Experts of a small language model.
Experts: 64 experts in each of 7 layers, 128 ReGLU neurons an expert, 2 picks a token, a softmax router.
Training: a variant of SOAP for the experts, 539M tokens, 4441 steps.
Below are experts of layer 5 (counted from 0) of a mixture-of-experts language model. Rows are named router (the router's row for the expert), gate (a neuron's input weights, with its number), up (a neuron's input weights, with its number) and show model dimensions 0-255. Each number is 128 + 24 x the weight over its row's rms, rounded and kept within 0 to 255. Numbers have three digits each.
After each expert's rows: a language model's description of what the expert responds to. This comes from a sample of Wikipedia text that the model never trained on.

# expert 30
router:106106163139085122144130101113135113144146111129175138127121147103119135136159148118113117122138143092113101142139149105138117139137163063169139103108177154088124119120156174133127183111147089109186121098158151099106165130188086125123132120148154155128073134074130098132095123127112125121117128140174143146119099166100155126119089121131116146145106134146096121124119137199128133132160129124151103158128167124174159124102105093109088159106133126115094152057152150128150152152120151121116136145120108119132132103143122116161121145131103159151135095117146135144114111117121157150164115167149183117108103152148140148135166144120116150110100098127161150113083135111112113141156116158137147110141105152117130111093102120172095136117129103165168132098161145152121139101124100
gate1:112128129115113142110132160164181106132162127150131188091146129086120140129153086115079120141148127142155148097126150096160138120154151152134153155191077108092136107129153114114107121141132112119118106151129095153114142119151114125169120124138148110104162144128095101146151085134159102133085147117146149127058121143111145142140067099134110127126105098126124117154075102151146143129165168107169107143153148135085144120111111121164060117107160076151146084128153106116155159136103123146142085100121107127140139084140114105154120094103153141137135147165127161140122135112075150132137110133166144100123140136111106161110155148143157139111134184109138139127118139123118092131106109112129146148105156139143143085124118080122104146142121129138167120132119145141136106177107106
up1:088174141104121132112151125121147118146111154139103085150139115155097146105118143146145105130128141101176100108156121064134100158127145140118102149120078076073123152132138148134133135157128144147154120139130166165120132107098118120157137111120094118123157083131152124142122115154080112104128135155118141105117116123131119128095132100159080139120129157138138123162105146133122070129113100168095113100140095140120120121085139084085128090143152132149126119124142177119146123117150105125135142122137163081111122154113113117144161137165123116134087131133113144125164090140132124105137126209123136125138125139129115161135152068164165119125106155168137086104107155069131128160119158176163155135157167131122162148113125121144111144111078114180116114096144172102116108137128124
Description: Determiners before a noun, especially his, her, their, its, an, this; also month names and N after coordinates.

# expert 48
router:102160100163169166163157131185082127076108134106109100148151164165121114125127156098105130117124141107108146123141139155106114080183092136150085131112093112150133123114172114149152132142142121153136111125077136175128106125125105120168114118113142139119098134100176132152101152157119147092140106169112136118112110132099112140118128145112095121091129120135115140144136080104135163084133152105121148103109113166120189115117146145093120158098151143116133108124112137127116147146111108158126146131100159097157125137093131157116139105108153150165129170126110095100110138113124156137125164145149136123131104114109139136136141146122127146116161114101085136098084120114105096108155081161120119194165135102122100103087127127119155110140140132161152118157111082146081160144100082
gate0:116156127156169123158112110090099152101145154095109110116143157159116142105128154115101145065099143148110155114150188118134153115109103143113157146128084135150108113114133115123121126138143108165112085107093119073088165106101141145121115146144117140093107145110150142147127140131120126104149162167125145085135105123102108123095139089132118105118108128141117140112168068140113169117149115106130140128162114144145148160154144113105147139132140144143141134123126108107141137140108136153106164132089130132141144129128118130114112097100149175111107132131099097127155164111123099122129161148146098116139129138131127111143112177132130132097149087150077129084095150098113145120117103182132135150137146119089144077079169117097164109117149159105142122115181046123102126190153101
up0:161091106174147158139116093091101100147134127124132090143124159122104127123121157117103106120156094132130126141145102112168137170130155155166122120162136145109170172132139143161134126111117134126126109190129119145107086125106119150161131132124161117154091148111139114144099153098141151095138104110094095129160093142124123152154136127127155114152165102132118104122149167115143151095154133117126092084120102096176133114162131176121162125124088169112148137170121128124103091129149124136125150114068117099094128143096118090100145163122133156157170150156101180127137107104115132092114082114105129095137128085157141173100096100103130145096148143133130109164145137146182149101160107157136086155109129120102116173141128131139123116116140109149182085136127121123111156117148108
Description: Plural and abstract noun suffixes and plural nouns, e.g. method-s, Tens-ions, finding-s, people, members, households.

# expert 23
router:103170107119141135063137158103065105100095107113142166129101124120100168108134128139154158167133148112117173128109096103128189164170144086137138126120133125142156172131104129138140118125097150113124119137103107153140151134150095097121154145106133175136095140165122165125115102093140139124122106122112123144143110088143110132159142118149099135128102122165143124128136173155124173115147162153128111134123095156079157120163160147072145109152186143098108140121121137143102142152109117112119144157097151089130122120108111150127156151126169148170139091097133125082109116107129073146137146115137140182156182078138154164106140124156164114143137093128125141160122118134133139107151096132154117117160133124148107146117139149165088124130099146117135151141094127124125120152100095
gate1:107169168091109124189151144111097136113124144138096114119140136132092155088106123145147150174129184147116108102095108166123154094168127147165136149127117108093121172124170126144068130148139116121146118100129117094091164145130141106109165085113204139104117141127110115126093121149154178121147110108134129097166157151165115133143114170141165128120127125131129133126138139151093110154122122137135124067159115100106108119145105126089149132135144127123165158140137136075089141132146112165108117127120117113151088153156128165103155121111124104101148123086124116077130147110135139171107121129086137168145109117143116152126100141136140100110095124130153128157111112111132109139124085137072107133100121143132154109100125097136123115184106133168156150105112142169123142115145097
up1:113141133174097136135160100125084161138134125130110105118118114152121156177129107138109095150126142084161142137093139157118115113144122110134135141139187167160103080145188154122116140160151156104103188108090076136112150153147162103130150138133155154090121116123131149173117149121144130168117121120149128130123159183135145152117152171150129187112119142105138172151151139120105141160154149168148090108116080095098069100134134119177106132107144142100138123125122073164127097125162137130148113137127100111118122147141141066175086132109118113130102124120116151134157127127131096076165091132109106129127097128153110156148124095148133162134137127107123123151140128152105115133111095112115147124124177119150096136126128136149140111148106105120153170146133103100135132100125149
Description: Field labels and word stems in infobox or list entries before a colon or suffix, such as Distributed by, Kingdom, Preceded, Coordinates.

# expert 29
router:116081141135141108146130115143127120098154105120141088133110104091123123124139131123161110089111131137136091138116152113092115153117147109152118166114097144156120071091126130156115153126156145130135153072113127074136142065129181139152151148154195111122129085148115106137118148091143119105094139130142149135146129098104151102086117117116147128133133131109112109118090070126117140151126106142135157117121149152167184145135135113133130136143135136150154117102135103122120145092139100147101144111160132121145139166139127089125072137125143172125143127134177126181131118129106125168077123134098138121149132114131090154150170138125114138102151145139135156135030164101103135139099163111121159140129097113107126108131148111127110106128087121146179113105168112112155182137140111
gate1:153152108144122111123169113125152126118150129156111111082089086116124157142166137081115172083131148138114110115128149128121120160082140150170106154147121132127080142083117120129139063121121123102163158166143138113100193152077129151145098101110131099120097152166113085113107118109135126172129155122138142144124119157110082134117054123111112118159157113156123095099097139115133118128112103150134086123125142125086156138149110111116148143104110091172136097085188082129147125154119113149116123147185152100113123147120120119096144095133136131139155127100142076130102106141154130124129101129105152143121123164105099132107134119127125170121089121109117122118098130176132138108103170127109120154098089098151089099116120124136150125125118116130154127111164131140114132153120168
up1:115125142129135114109117123092140127144091161089064120131144130114152177191127136156137108132145107118106109127116141081106158101110131125114114132169126159086092096085114136117109109120107160123125142128139114131129112121162129145110150108113131093121104169131099118152161128110145132140107150094082120153141148133103127143131100148144154123115123098119125118116117138147098087142128101152064129117126140121120185169087103147099134103128105085149106105128128086135125082129105064102130142179119178130106144121156064084157161075138102119120132116089114126144147169142124157109122119151115151136140107156136106160148160163133138117147137136124117152135090185133093158152110134124130177137135134110134141131113135124134111110075134141137137058108125151131139124186109136
Description: Possessive s and the inside titles of championships, institutions and nations, such as UEFA, Cup, World, Europe's Strongest.

# expert 21
router:140134158087119170089122164110130134111114112127116146133115143109086124146158123155166120164132142091143064094104125119122191101118159152145091129111089113148154177119163109122150139108154115140144098141101123112138138152110126139173143141108097131097165108165110123147142116118150156194136110148139104102129129149154096147137071161113145137150131132142088119142126155141129157087126085158111102143137125124143120120119146120119139102121139116091149105146105151159168081105109100143154146179129146146148100105137121144134124174084155120141137133131166130105113143140105154140129109131123127114166120100150146165106142159129098102142141126105135082171148160138186117166123113144120137163106093102133148146111213135087127177113141121160133132111122124153151131110120144
gate1:104158181108132137091149126099114121096139102088123134150114131118139124172116160126089125135129151152104131147109115169108150130104167159105137084131136086160128146075181120098129156160143153104156082145116155139146165116101093094140158150099133114124160098126123117112107132080151147129123129149123119110101151145131131099129091117077117049112148158138129162139084135131132101159119090165127051123108147098121140066141110109115171091089093121145154129126120100140146104115112085116118139122126151139117139123098133141154125103117071131160164141103127133108095142143133137137126142133116124093130090094137152136116131165104154159120135138112126116113151140147151146124086120105138134113139098147147127105074145131187153124166117102141118138127135112157098137147160145
up1:127157185141133119142152127112121124112118099140130107145136129144156165120185134114149109153200139095181127158141136140142125126126125109166143139077127121087138137170120130155105096096125147150117167099133105099128157132116154124106131096145138110149128130114160144116124154140134128123116129178160144144132134121125091097110125182078084143105177134136159111139121124121117131129093073146157145087105138149125112102155156127134118083148074116094111097171144136108130098140155132106118116134110142157132106091120080132136142058160125152139167102146119133106121116128144154150119095105110104142160108116148122138141139128173182099123139116129140087101157146111162154118110069111135157127117101129119170106108110112097097114137159151096126138098112146130105166166125173
Description: Short verb or noun stems in running text that take a following suffix, such as land, hold, set, hang, train, sh(uffled).

# expert 32
router:182137108173077112143143112122160145144136121101105154143143110165096120190181136140083129114140112159124155130148157176096147112149128127139147144141154115167165124154099151105104172142116133131144124116154121165115157121118172120120113124164158125176152136129086155082104149140151139133148116142122110143093102091139139175124118077140108115147134136075104104116097144118119114107101118109138109141139141115126122126176178122127115155118123114128130130163115138133109142130170110136154105126122124128071099137094126136090112164147097150090146115130108166121149159086099147140099116087145092134106119189112114096154137113155090130151135162141107121154133121142112147106175125105111116115089128116127108101111133109109097103096090147136165077121120111108127100173128103
gate0:137172159152101117099127143123173140094091108113120128111158143097118162187135107096140122135102151145112134156125154132127126139141084143135101127164088113119077145087122110133126106122121102148116139161154118130130127125130146080134098157171105165129133166154118137113131115134151112135154120136126155122111121121108163130144125112121114105134143156088147065126116158090107109098157077136114120130134145145112135123196157127114096095124125094118120175142079121150093132054126139173116137113137120105095143116119104129113066175165104086111154109117135147133118106119126068133105098119126086161120125167111127134167125122123094172124128133164102136151075155160102110142094110127095134140127165097077116148140163126136134124134124160128131117127094101109108131119100109
up0:128101124124137115151106115157094128125133105124136128129115124114094086122132101137158070107142138139175181189122131138121177091104107109119167112163147095101138148109154151134099107121106112159118125134113125147109153177109138126093104149153124100171114146151100102182117123146135142155142101150081145106146167177133119143090110127121120155105162114111126100107116104125152139155100119151136132078156102146123130118110144104128148101096132116120141183155116113130113115116151130174119144134113166136126156184121162151139163087135121086147077081109129125118149142159115082139124147122131103157124112126168153139131162117123109183093152145074132142181108139127119121140153183150149160149126132151092115114136113165119144126122128135123128139095134170128160101128124080
Description: Particles and parts of Spanish, Portuguese and French names, such as de, du, San, La, Los, and endings like ão and ro.

# expert 11
router:148130138080121142141162133125099140107109138119148126132164149158105129136166177105107146114142169159077117109133098178098135110163123128126120127126106153166126150122124079134102148141138170085119100100113157136143102082083107113162134095147140124132129151076091164103077127168129147115165137118097169128168099124113112121103105123123130156102151146129118112130124131131130147146152101159124076137125130137097157125135157149086131127128139103145123132138071127104134169110134124156118118074100146156113112135142138130119145129106084137153171159140147094102125103116115156149110152108200138170169132119148152161162138145106153142132164108121132147146097110170158138155089076140143098128155118140149174163143132166139149132152113125151142133166110094128138143108126115
gate1:106127114095183084148115109069147132126126102094110128094155106126116118083122155159154176124153147111117093132150091112108146099128130150122136131097144127114150137114128139140143138155157155090160114097133111139134129113118134140193133163085128149069157137147168103121139167102108140108120130145156103154181150137074127135108159117115113139119141098153171161106125140173144058120145109125122132192120106144134128138152141134099113115122160117111118116110033113133132139124121129082114105114065149140148143132140143106146120110124108121115148122130118140091173113119098110150163116155086087108139143134132103131173137131108152099110109144152153151133096132133132146120148135161120109139129116120137112127174139138119146128085101120134113119123100068160117114119103106
up1:139125137124168120137177141108112092124138107111155159144181116112187144141152149140145145123157148123129123099090162143095126120143163146086103105127135150189119081107086145136108128142085144127102157080146151109096128133137110111112099119112123121136103153148146106159103161105150150112136149173154132113105095111162135078116135124150157116141127131166098167098136116070135125145114102137159157123125108144102148163140113138158126108153121114115158119137174177104161110128137086119087089132119148096165159129088141111180115106153153137141126110121129156148145126134075093110148145126146138132121125127126135170157157120149142141123149090174084137167134167091133151118104122133156132177129118085103114127135132165099122142115135137100139123086127114180118140112096135
Description: Common nouns after the, a, his or first in sports and music text, such as goal, match, album, song, team.

# expert 5
router:163106097155113123123120082105121162127166145137162127144122115130115160091174140110105137103147127082155123128130142127139099107129122103137102104137146140165142149142136122128111155131170138109129174114092135129129159143138100150152156126124111121105135158110128154122114092077177139144066097133118127128145127136068115153141181138136121174128125133160154162105110128161184118111133148106121182094138114134172127130100150106102182135101120110112133143111126109076170133138133131111106145100118136105129089106111100075147082122127099118099126175086114117103139129147108114099123119137144126095105148134133107073132108091111122124150126131127116107133146152113150113157097155096110136152134160116081117158133136094077134098140114116135194103125187097135145127124168104
gate1:181109133095164070113092155127153122108111190111113118121107134099132142152100092109127151153125107168132111156082125112122076099134134126087144127162091116157109130144165126134155164150103159169154108126108115160134199124105123140095117072181147154162072165084136136116134117121145132115114151139076118113141129131132109117102134118107125146108134121131122150089111152110108133112156108133145128140114078128143131111152150118118116141079133130126123133103115114114129100125134095111123129088129130118129087130128149118116112100098152130115151148132136169126141100156140111143150188164150097123118100116129172116117126141170156093130128147155152133104103137119165139114106163181186160097096090086123115166139144119095115113129144143172147118143148139125099151117119098
up1:175102116137100111083116152135159115118094140093125116151108112181115104127137078124111145149124147105138125108115108113150148106149137098128150106115130140113081118161105153118142132128075114157109120154099155131094184105113106106145128087136137129111132139110171186073117124146144152093103127184082119116121117150126109134178160103148095130132080151106163111159100089096131120129138140143168100126081110111102117097113103114151100119104138140108173145138100143163101134141122114104132144078131132153071074132139098109143145129127116151112164153130137138117153158164116163132098145113131146102097121147103136160173124098165121069121123132157118133144128113114088126110137147134145128147135110156172100171121105116123135115155147131158156142085121139103099143129117156
Description: Pipe separators between numeric cells in stats and election tables, after figures like 0, %, 5, plus some semicolons and stray "the".